{"n_layer": 10, "d_model": 256, "n_experts": 24, "experts_per_token": 2, "d_expert": 272, "d_shared_expert": 0, "activation": "squared_relu", "moe_layers": [2, 3, 4, 5, 6, 7, 8, 9], "router_score": "sigmoid", "normalize_top_k": true, "routed_scale": 1.5, "balance_loss": 0.000443, "balance_bias": true, "init_std_router": 0.00625, "lr_router": 0.000663, "vocab_size": 30568, "norm": "layernorm", "norm_eps": 1e-06, "tie_embeddings": true, "optimizer": "adamw", "lr": 0.00136, "beta1": 0.95, "beta2": 0.98, "batch_tokens": [32768, 65536, 131072], "seq_len": 1024, "train_tokens": 323800000, "steps": 4907, "dataset": "wikipedia_en"}
Below are experts of layer 3 (counted from 0) of a mixture-of-experts language model. Rows are named up (a neuron's input weights, with its number), down (a neuron's output weights, with its number) and show model dimensions 0-255. Each number is 128 + 32 x the weight over its row's rms, rounded and kept within 0 to 255. Numbers have three digits each.
Before each expert's rows: a language model's description of what the expert responds to. This comes from a sample of Wikipedia text that the model never trained on.

# expert 11
Description: Mid-word fragments. Short subword pieces inside or starting rare words and names, such as sc-utt-led, spec-im-en, Supertr-amp, pick-gu-ard.
up0:124066175097063116138147131148075121113168148139107141185142164193136103166128140159138135139131097110137141176147140122165148107136185128139125185149100138160055072063116124167131133107114068118092107131119127139145151121140157119094130079112174112089163132150104128154155125147154137099133079141043158156082069085162196114158143112113076123082169150133104170179224102126154161120151147152175072126163152137095174137079195078112134181122134122107120109134134093173140070120131102074136165116084145161092127135141040102117154188159139146086129122121140153126172193119092101135189170141105145157099104172112113114125167071128135153157166142137091130099059143113091101115126160116139147138135092059124115157163107108126087161110190156121068138170131146114087062127101170
down0:086119103127141136149108201161157129155140151136100133124152183064159130140080187140128136105163120216110058135139110116181149126135174159113153156136079166173076131163113072162151153143078115129154124123168098140156096114103151137146180110077149088102144112093140085142121147095129112186107087137119078160147125107182125104169148138117090132151131166130091094182106105078074181114118112145114072123125158136121111150109061101113112104094131116101141125124083128094075109117135110098132135101113144150134146091132183185121095169180121153180124103072116179101104121165203115098119084115095124138153141127137112066095151169108122143226129178069145093124106034134105145091135127138067162101121134193092133167130108183157140101129094110174199067135123159096194147109156156

# expert 7
Description: List bullets, paragraph breaks. Line breaks and leading hyphens that start infobox or list entries, such as "- Location:", "- Date of birth:", and breaks after sentence-final periods.
up0:105106121097126172136129171150102075160102131184153080155090121143111130071150150107093154183124118138135140100125138118120174164138126141162117104118101118127143148121100094113039133122126144166128092109077161091164171132116215138085126153092120185117142077097109100130116150106097117136109139118221131154117127170129120105145067102160102087111147173070066085133139123107093098155216155120129147066111148127156168166102139170130172121112074083118071097036127087155067123172074075123086132147152075144142214124132177099102128144113153097124150111069159174128152210123144137140078123150118125130152148171158156121195158122099105097104088089139085144116087136109141157100112195160129146149133096120174140155102139095085184102147108131173131138097063157120127173136126090
down0:101111155106184098099182090124129089122104138104143180114072088124115095200126127148109118161146132132136095094110185183117144141128126093144088125104143143155133088136149156092121144113131100079154130087164100110155141142148123153146159132091140169149125163122134076132119114084129158091129099176125056146114174198141135060073154065112056131163129117099103133139132100128158098143161109099139169138086140145186123127118147126134127125120153192140156182134103104122074133166132116121109122126015147094164122157139223126149147126178203149145121068039173119139146130205105184152082088131163104099087140163124153144189110121084140081113146162141148195150087136156110136145056099105149120094203125134100108097089098152133133113112088166125128112081085103123144191173160116

# expert 20
Description: Prepositions after nouns. Prepositions like of, to, in, for, with following nouns or verbs such as part, member, number, priority.
up0:153144149120113112163162058122094126118145158116157130149150151175161139101129149134067106127103102110085104108083155095193096093134121153070173125129125202103140117098182033109112141157153161165109138170118141123204184151159121154086126125100130204117083137124110126138108136183146155140119133101072125115137143125162183136169095134082124153119090108104132167102094163161110098152145154147157196133144179104083162135112108098107104189071078115146157111167129150128168104143139111158084041059092142119162126143104119124127091125148085177148138138103130153120090177099142107149118188153121126091140128070138080160112053181154184135111075220114076112158132161124137084168192141129103159094184128140132092128121125109152165123105098155108116048136063129144126078123136150
down0:173090134187094158184100187083093104119142128075119202121074161157104122163162057120133122126185115121123161101123158133170183091175164156161132147134148090163106169137094166082139139135113040092055105092129129101150150134138120154061097108098134143121096191120126160123170088159112161151115136090132142153125117059140114133132088130154139161130084125151150137167119087138140081137180138087141159144157161180105159112105134109147109175078162143130202110153122128176117130152180089108073065102084076141094154062110116138073136117137111108145151164062155139084103098131110158162065144131159189092136162039126143100160121125111138173124068077140095154129122156114156129174156125120123127147119148106127199098125131125080190078110125166096122158065109125128127140102130160

# expert 1
Description: Closing brackets, line ends. Closing parentheses, brackets, braces and quotes, plus line breaks ending list items or paragraphs, such as (PRD), \right), 'interloper.'.
up0:110077153150154104206122116145118119075148130120099127136138205102176126063075166170088139137117138162118169159084122136145110129073137143107171121145078138120082127154144111157132180110106116138097109065128142113134105138098128124094049105156085131097103092064138156055133199153080164126198073138120202112079146132137117109044124121149128036100141165129167106093131134131147075093157186109178109133108135091147141159131177172084180123126127096158125133128179103124145075192165123115183129130112078091134153138081121164198155154127028164085135118142163112161099170124067094147138129111152111128098107159120072184119078068129132141131104146171134106123123094116114105151142112083108137106109122172116143163100115117126138109099151115096078106163074127158151144129133148
down0:123047110084099145162135145208124144119129130165168168179094144149079145206110073113159137178131101097137142176152158209120124116082172107191156114055137166096098101128169096102133153093089207116116094138139099098115143162109145127119105078122148122064114104109122141132134143131107129140089115158140171134077133111123140157167155166146125161130094119134175157147132165178124146192150096066183137137140077127082147141134177123166151124176122129188067143120182142073103103163117133105122140190153098189159177155109113121142132163127120132132156089137189110098156018116145128109057121116134125115099094128131130100145132108091118167168106182109096061102109118152055117139157097071127128104101078133141122152134154153116140166089145165071130119094112109085087117121087168

# expert 3
Description: Section heading markers. Wikitext heading equals signs around section titles like ==See also==, ==History==, ===, plus mid-word pieces of taxonomic and foreign names.
up0:103132080066125146199162073112073192141122098191108103143126180119172102197091180099183161090135104199090139146110079097155131127129092110135102143156116188093162145099174114136147137198060117121130125093126158170111080124115141148151126097112099128099117126071023106156161095119097124151125059112126168111105097151170142114148117154128134137075107099109098120113135157098099100139174168112124083112158175157142149098033120156109134154138173130148139098157107147086128110190103156135139224139108139145162141139173117133144077077124151127134156137057170106142098111109102129182102099112082094155091089155123178176123112071119155126175144162141125100138133105134151078134137131133135171120157185139080120128127102190166123134066138104093161104200134108116122140100133147
down0:043147133108082174140132117154111156110094081117167111099100134115152156163182100117171130121134099160108122085161152128145180175145143177149186054172069119166100067154164167115156133121184069127131152149071087095118113118086115122129148102090127181143098164119092137187151098114143095093176162125178078052114102103140110117120095089194132180076177149110156100159188104148131112181146078130132096131093116159115118077116103184178129058138162133221106165138076149127154156119061085118098126118128157154119154096100142161097102155104102130140167166104114121128099132133133131082172160171182128180127108128097127157120156130182119134142212094082130195153082151123078087132114137118138115087136134100149109062082112128129134125085156155114164132129169139124138124101132157

# expert 2
Description: Suffixes and participles. Word-final suffixes and past participles such as ed, ing, ated, ic, plus known, used, named, released before by or to.
up0:130103140176152191104128142111125085086152089065070110194190089117103116148159117140155108112140168123117183102117170143145121124115105210152159103175132108140107129115140130162091095161104158139138134140074131123128168134124124140142136142155167150129148096030143120107143156092098116124132212124107151143099072175190086129073057127140152119095101142135149128157119134090146101089079136122102156067096089141087144109175153159066104136161172093042116094074177129142126118123140097119127187140124152093105153098039138111113123128120095170126095159148164082165118131122088117077085133135123158067114127128047139143134103112086197139105051194163135161123127087144155132153151119104145127139137104117128186177099172121084190130121132118135082150119086062131138100149074132
down0:136127170062126128079113061156122130111104144192070177161099150081163129082108134180191109109084057102134130180136149107132096055119148166123177124119104150110152067133120125146115127116167196177144181097095117198101155178142099097146188155141130131052091149140072124159085124121185147160132140142113108131139145170137121072097078142079152115131196122136138143143053137155143112084066122076098145083115167142129143085141161064150126128150116091089115140072119174120123131139151143120138132163069135147118146137117113124146108162116149095144148129138109081179133163092141165112132162160096111053024149084190133193077143096094123128133081144136121181163136087149140152129079150111144138140151121123162163077158113153112112100114167137148140121171106140090185135149123109

# expert 22
Description: Name-final word pieces. Lowercase final pieces of foreign names and words, like -ens, -son, -ki, -ik, -es, in place, person and title names.
up0:174100142151150081125087111129133134113168152129145130098159079115140065092171150107168221113114126144156120187102097114181149110152131170076075092128119198153105144105145163132164080115125140139140141144114135039193129153119161131128192099224137069092092154110145152128160137162135181131120132074081140116146107109094108149100145202155113132119103068143165148146102118147129108146076153125110168138165123128137082106097111106034094110112212124169144140069129141116137106154075132171167112140093107141170134158115140136139139147065127185133090111154109113149118065091187113100105163064144225152135130095098101142100111136134109095175101169085113099115145129201116118115150147115161103170156112159135112169101170140103099159120171082117172074140137107124099142148142135
down0:076126134150083114085122117129194182068153168135142038185082083099119159166077164108130142123143165104121063166147147076128195114199154124164141119130117142119188116118140208124143081073177143141133132154084084148107026150151143160139118130115139125127096136129148129135169060108140095089134101186192106130126090141110138087136123166131087135158161150128108101096136096133103065121140146179125133119174107153136110147104094081117120088100076143136145162118071129124113088127134132127110071148170131084136097136145123100095144109099096121152146142137118158118195191178058110072133121088168136192151174133137106195081157126131131145098139196183146201108145117148094116130111117074144083097136108108124136146161165115126082151181079155165142108130135103167133136171155116

# expert 23
Description: Table cell separators. Pipe characters separating wiki table cells in results, election and sports statistics tables, plus semicolons and coordinate endings.
up0:135101122130039091112112082129073093152182119121153109124073145059166158143119180116148128137083153183118152189105097127124191108100086162132091116114093149059150109112119130124127159039113079083143082074127144104125090107108136101124113125106063163125106133152084163156111170109150117103147162096129167189115181162213126101026128154091134119104167175113133135106079152158135113083224172154176114113106148130125171163133108189163145090084162156147095129103132132129085122132138098113202152139147127084190141127141157098140103131144096092167138138110119075131099113141144141096111119147130119152148113106129056217127131137089159126140119082142095134118092116051154105133172128091147139125097103126100172138135132136171124119090114150132083091160084133154112064162135127
down0:113152104106153146127133145170114183099141138171108118189173116146104136118114112139205079121223085114149085118103168152081160137121146137114142083117094181133171060129115131073135120195102096145102064129075076085115143187102100102168092151130140088114176133126136130134068176129092097165160113161154191126082133164154148164116118176124139099125138112135078136153162148141148152131113101110169117093108097139077087098156143102134149079101134123072140121154124083077094110149039159122165212157094105141139121140104178068138141114156163108060123135141070120169166116102099097184130154107148070123121141130116128083120130144135153121172112185141068172119127201108092103189167117141090183130125095138100200143107142116135177158116152150131181119080084123111140164133135154

# expert 17
Description: Verbs after subjects. Auxiliaries, copulas and main verbs right after a subject, such as was, is, has, also, featured, falls, in narrative sentences.
up0:125148101132137166145155175199113091121173123138159165129169111089170186087127116156138135080103142105187193153069127136169153053118066126119143152122122119129054109148135067142088120122149074187141153056081128110179118137142139143153115178118119133119129065138178086024057113157163104164137110162090104192122187113111181125204132128165117102102092138133146138119163087137134125142121107134108143073135066138171143129162118175127143159076112093086090168109116098137164120103094135090129053095109163082134092133157111062136169146075115121177113134174122122206109169101163091121114166141164135176098136095130066107117124147139142065109171147129113191099106160161111142143147088115098170126146159128166169126137126131124133135105116121148136092120127100174161113132100090
down0:162138117140153208167104121131176092127141086139104124177104117121108149116142120198141116117113125176153146173141180111152147115123082104129113144047116161099147125189152161107144130161131131173124132062130090069150106125111130067138144139130127177112191163139145137098098131140125163168154123095138123103149171211091112137159126105147056046129202160095100184148170090111158122145086098100132093143122119117086141027118093103144191102128091149065126084133110101067132118087066117105138109128144188074184067146114120098129164155096115141156157161128085121138166133145106149055116124144122120132131121105138128122160134110127087137104137155099153165084056128178111140160140141157115190174085134157151151113074204094187144136136128164156071126103065124147080140122153130

# expert 9
Description: Prepositions. Prepositions after verbs or nouns in narrative prose, such as in, on, at, during, by, mostly introducing places, dates or events.
up0:132140139075097200117156145163131132117119081125096095173078165124097127151091089104188121138136167119105155169144133115143084146143117193139080103135166141136098043136158121119136163145158119147094068165058073128109142145080099152114127081169119154136125131117085122058111187114148124104128118108117146132122094149174133114125077120107112093157150143156162243094155169077094113117150186155203060178106075124169104131112134131103089094121069071101156117121219168089137116148110112125087167159164163110118120117119203134146153120085096103149138111160165098100115123136117121151122130124136207087104057125184129125129156104124127120070116102092126163183168138104120101136132106140196135127113144150192123113174175135122124104159157145108159079167152061135165118090114133
down0:156126122140119123073038177134181121083116144110167124092084162174139115087175128127121139149139104108115107109134166115126120158153178118049165131147094149160135129128120130104069094070128116078146157052151131144088138146134086168038151150207094105190100199148083179126147104062167143151140149051125081156150105153136140178122144158145136118158087175131121152116154158157110171142149152148147149129095091185142097112127133128100174150125144074073144183117096129115114152122144084157189132140123141178089165123133150139131117131143120110123081149099124117118103091148130128118132131051148073143117142159159115124155135177144058117106158150099148142119161123123131171163080061112118131142143093096139177081108113138089047176073092131107148161125183035094100141115132176

# expert 16
Description: Punctuation ending phrases. Periods, commas, colons and semicolons closing words or labels, like Sweden., Doubles:, 2022, in lists and prose.
up0:142139119064119080128125078111108171163129135134152097071150086108138123127144132097155078108127135168128149088093076133209102136123157135124102193097135121183119106144239146143095103057152173165148176097163157171149147105162068132108090144158092182097119113150158181141079139164187075142143157083138176108103128098141137147179142114071142087165149138118087099130114153140052146156158131141093133137172161094090137118138081109121155174085148100171166067086146114120186090145168104133102109092160120129182135111083075142094168162114150109141083179117095133180139141135173115189088139076147120140105139050130171130117128170122126112082133110142166177112146115155108128098156072158138134084146131108089124127123158157178136134130164143126086212161129094092084087107132146
down0:158169103112150115106088151107152180081101091141071123164091103131118127128156170116061069101082157144135188119141139137085139098130134109115109064162153120126183160157100173126129108146154155108196093104118038147107113181131120215117147139119156141114123138147132113094095092077116178142099169077169114081132152172109068097043100099142158115112062098144212196163168071155126137068098128137131130122152161167175147089135102120147154138133139121147172145099125137134128102144116113101114146155118148153121122119140121109141121117099091131159138124113109251136084144129123130134114088085129081161149126142103117125131103156195106152150151239106079152204157163154200115097107115114092128153143121166076134138165110106165144116124086119107139108081118126123173109137147078

# expert 15
Description: Conjunctions and commas. Coordinating words and commas joining clauses or list items, such as and, or, but, which, who, and commas after place names.
up0:095163155102084128130105126202091135103166124112086150146135154119134100138099124149098129119145213142137149175129083168075147121112166160134105118162070140159120160161143138117180156101134099158140071091142132053093123144130175157156161165145115098113079103120101126095071126108149130091093130139172118123107170181127123093113131101112120126097118085108196189130146152163124108146108160136146142152164079145135106108157099143175102017179117120173114149083124104151149121099131143131164108124137125156148096131126162150180120105108131176138139116203052064134166146144179123112138105146132087139144124070140154156173102122073058155131143127143104096155111174073142111138152076069146142197088067187198140121167125090125090179125133089128156104132075202119050095078119117
down0:121067115137120128141115102135080113064062169118111144165079173153208130039103094128156155159120093166096083099136082122109138129124096172142162181109136190082122138125105054100146146065121138130101080191083118143082107133187114139127176156156145120129112098115132152174148133135193138129128180149101198098116064157116092163110134112183131150145132157105123138107100099115186107109095148103122091150097138110164216122150113146143171113177049117137184157151126112065097154120078103193083118148093129127138181173113111160146154083155071080169132124167093121156126184142134123105157173123162137176163172109143146152121163102147192116129176111110114118128108078150131096104133082143081095123145157150162087093128090110136157096111150122153162139100111144112104109060112161

# expert 0
Description: Name-initial word pieces. Capitalized first pieces of split names and rare words, like Mar, Ad, Har, Mag, Par, often after the or of.
up0:127168104109125186134123203087139128138172125108177175143123165111084178101178098086125175124099144151176156109118128080089126213119153103112107130176140121143162131115160061159107042152121122113080124077128133058093134077179101139126109198113178145076141085158148118153136177094113197134104074089144061134093078163123158156128120117110102089097142123137123110168151164111162121093162150133167132141123161063130145113136122141193155043148095163135134115130133111179141114131062143146118142116164068093102157150141071135122100100129104070162110072131129165103096097140140147107190152091156087131156106075109133176111107141089190073099113129126088138096109127150114126110151126081111163177117131130134113135113172096179187145108139102175093116135088166144131046125158146
down0:136169134110165099092201110051117086117125136150154165102132132131148137082088086092174094164114164126153148119128080139100152171115163168110145117141131112139149111091086112180148037163148162179087118095098115140094137085098043147154113153106097179072139078181107175164124148147146168151045190102124126101117113190120155057175161085132133102110131153150128130182118132103086072122133117083115187156097121043164138133117145119152153087163164130151158178107087133173158107116118095151098101158126167110135151116139147132060190119203119094128127079122144102102092091106171137143155093148072124173167147133154122145123089077119131128182136105106119145165119091129119145088108126114124186162082085108152132160106162151090189131075133183147147195126128140119143114163118133

# expert 5
Description: Personal first names. First names and name-starting pieces before surnames in lists, results and credits, such as John, David, Henry, de; sometimes months or places.
up0:103180159094133116112110110111148090114135114126136141085126172092109138129192107123151108121121159151167126135087152170145133187137113116142127097167145187146134172148097139184131123096129132125099154129065091114100155123087168101137178143222102139144184138071154141102123056130035105133139114146138210117139203133165146190116105120143114158112017032120142157124138127158164144119155111151079135089072101120138092118159107120136107064095183136151075128186133187152135139129096147126146150146102115164126129120113099116115112137097102108036161148129064109117081186142150125085108128146120157135125123157140086128136126173117093093100157164135124170102079141114090100141171135106149181096108122204117172076130148152100154128111152065101125109093123126115156065195169117
down0:096140158178085149104220129098125119162124128151164125076163058146107143186138144188117174171099116080081179112119129084084137168130120086135073171121101139087130112142131131097179108097116117098112198091128147107104108121124164167127124184174115099160169157131125169109155028161094159112154165172116119141084123155111120046110052106080106077082176080175098104138166126092120190142153141163151173210100157139117091130093089100159112116130096158100150126157123101160138099089160093181131119163129104067129110149124123121103132092129119122127131127147093162129131126134146114130171112082116137113219096105112145135166145121075139138177076101106180173131088106116101145175098147119173161126171103126091100145057173139106100151136154145126099135144128174165084089110166112

# expert 4
Description: Mid-name word pieces. Middle or final pieces of proper names, species names and acronyms, like Dor-é, McK-ean, Cremon-ese, often in taxonomy or sports lists.
up0:048141160156172195099110122109156167134053087135114159127119145176100162092166134114118176095134136157159193076120146155126102138068103199104102158138103159152073126135133111125114131125125125117100145109114115149144128082097129142111112159132125161150100128144125165085173152120072160148150162119141168168119117129106130124081135123118214065134184139145112160155102134173116128094122116159083119123148078144114156171109120106133111182105186188154070084135116148085112153140061153130149143127076078090112092157123126113201073166128129151090173102068190110125095202143135091134112108130155133098061146091106143129111087176089200082104060153172134121100185113081159108178151120135092097088143129161103103141104136143073194115112174127047134135154102142169163141134136125
down0:127154180103150083122113145129122120136134124148084152139131092107122133139121105099117180151090087129113151119141150141121145185061119139070156140143135104130137126101165093177179061086063155117116102129152115135128171054186160095111059100088105155127104082140153114181125142108129082108117146144186118137124109143138110079158113104144149111116118218096093130155173129137145092174182135111105090157113055127100122105153081140158101123147081147156149098129101155159142155063132104115092116141162109125092157128125099133125107089155118130125117152069124109145231170159176155095121177069151121200178125069201087143134169108143117130115155094139180082134127180162141106102161116125077092104092112072174073133151111124187120167118118176152219077129156125173072165112161160

# expert 14
Description: Table cell separators. Pipe separators, blank cells, percentages and Yes/No entries inside wiki tables of sports standings, elections and results.
up0:115162108116107146133099164107164098153145084137155085108121157107146139085126168175140129132131157222128124166127150110121142136193076120087129108123128131119075135133145109185173201180141056134050135064088103133086143108132200142086103112147099121146165121162129177132143180166158166104172152102137118152150105162168154180162162113153134078104077088121149141143158109107160091136156098145123121127089075108134116141146140078120112132188124118117111161196077100137140116134079129108128205111048157134118133126135123134132151165031107091130058117128181147166129164158111118150171082135081136091105153160110097106061107140130118126164123130174113158148182130048145069086111126131111136153116089098133144076115144164096129102071111136106103160104151044124083065131131155
down0:089133074135037186160115072123069130186127070188110134120142088113077109131147153125105166142149120098124194148106151129184096124152142157107153130078154239114137106182161159175123134092136110143179118116117109130099140104087151095157117077134080232152140150083111159155118098128149102117089121136138121079151099123057107087104133120116127140090123185147147106118148174099120118111150174139063093112086200159136104145100139105131133080136198116126167120118147084097168124125108144135099120131175142128082089118110123138137129166161152151154135123127093140104105198106114182140097158125117108194106117106190079178151147108109098124085126162091142146142079107084139095139160146163107097151143126229090142119108148133140161100120161118114196066141196115120132090152130130

# expert 13
Description: Infobox and table labels. Labels, symbols and separators in infoboxes, tables and navigation, such as "Born:", "Preceded by:", "Website:", =, °, ′N, ← arrows.
up0:146117101127124110176157127123153143106147084057056154122086179168124152113102148100161130098146118187133109190139140064124179116160123090100093111168139128132100126151086084193155161247146135153117162158123103114163120149084147123166088094157154198129130092106129120165111122156129137111183090107101188090172142077099134130164128153121078127087135130160091223122120160100152137135159130108161116149122132056151104137129096222125129096088119126080086146144138140101131020135106152146183196080131158103166154150148131124159156158130090123190126119124117093129116144153108115114150121136102149102239162140110094150163106138096165123109067110113118141110159153111139104109132115129072121101142138155162139106100139061118142128161104093112160092105085149111152063086147105
down0:208135146151103132162190118132189135095065162087071177145163104212139112085132183166126143149103149169132065176162136100146150175109174118039107090112130101152097111125062099165158066129166135127162113128206078149107114120136121090070171148123127128146197169132122122157148149129100188148219141132093172130142127163091097075135114133119114155115135121155110150174134083097148151097090113135100129134122179105090136134100123056111104151142085159142133116145130061105187147090180152089127127145100075175103100149158178118153129131156128154156082092132172070113122123143163094116175077125139121091109093124104118185140067137116140119115162137101155118097067102131190114145075104153088131139154087140144057135110158109115076103124129140134119138100126119154108178134129100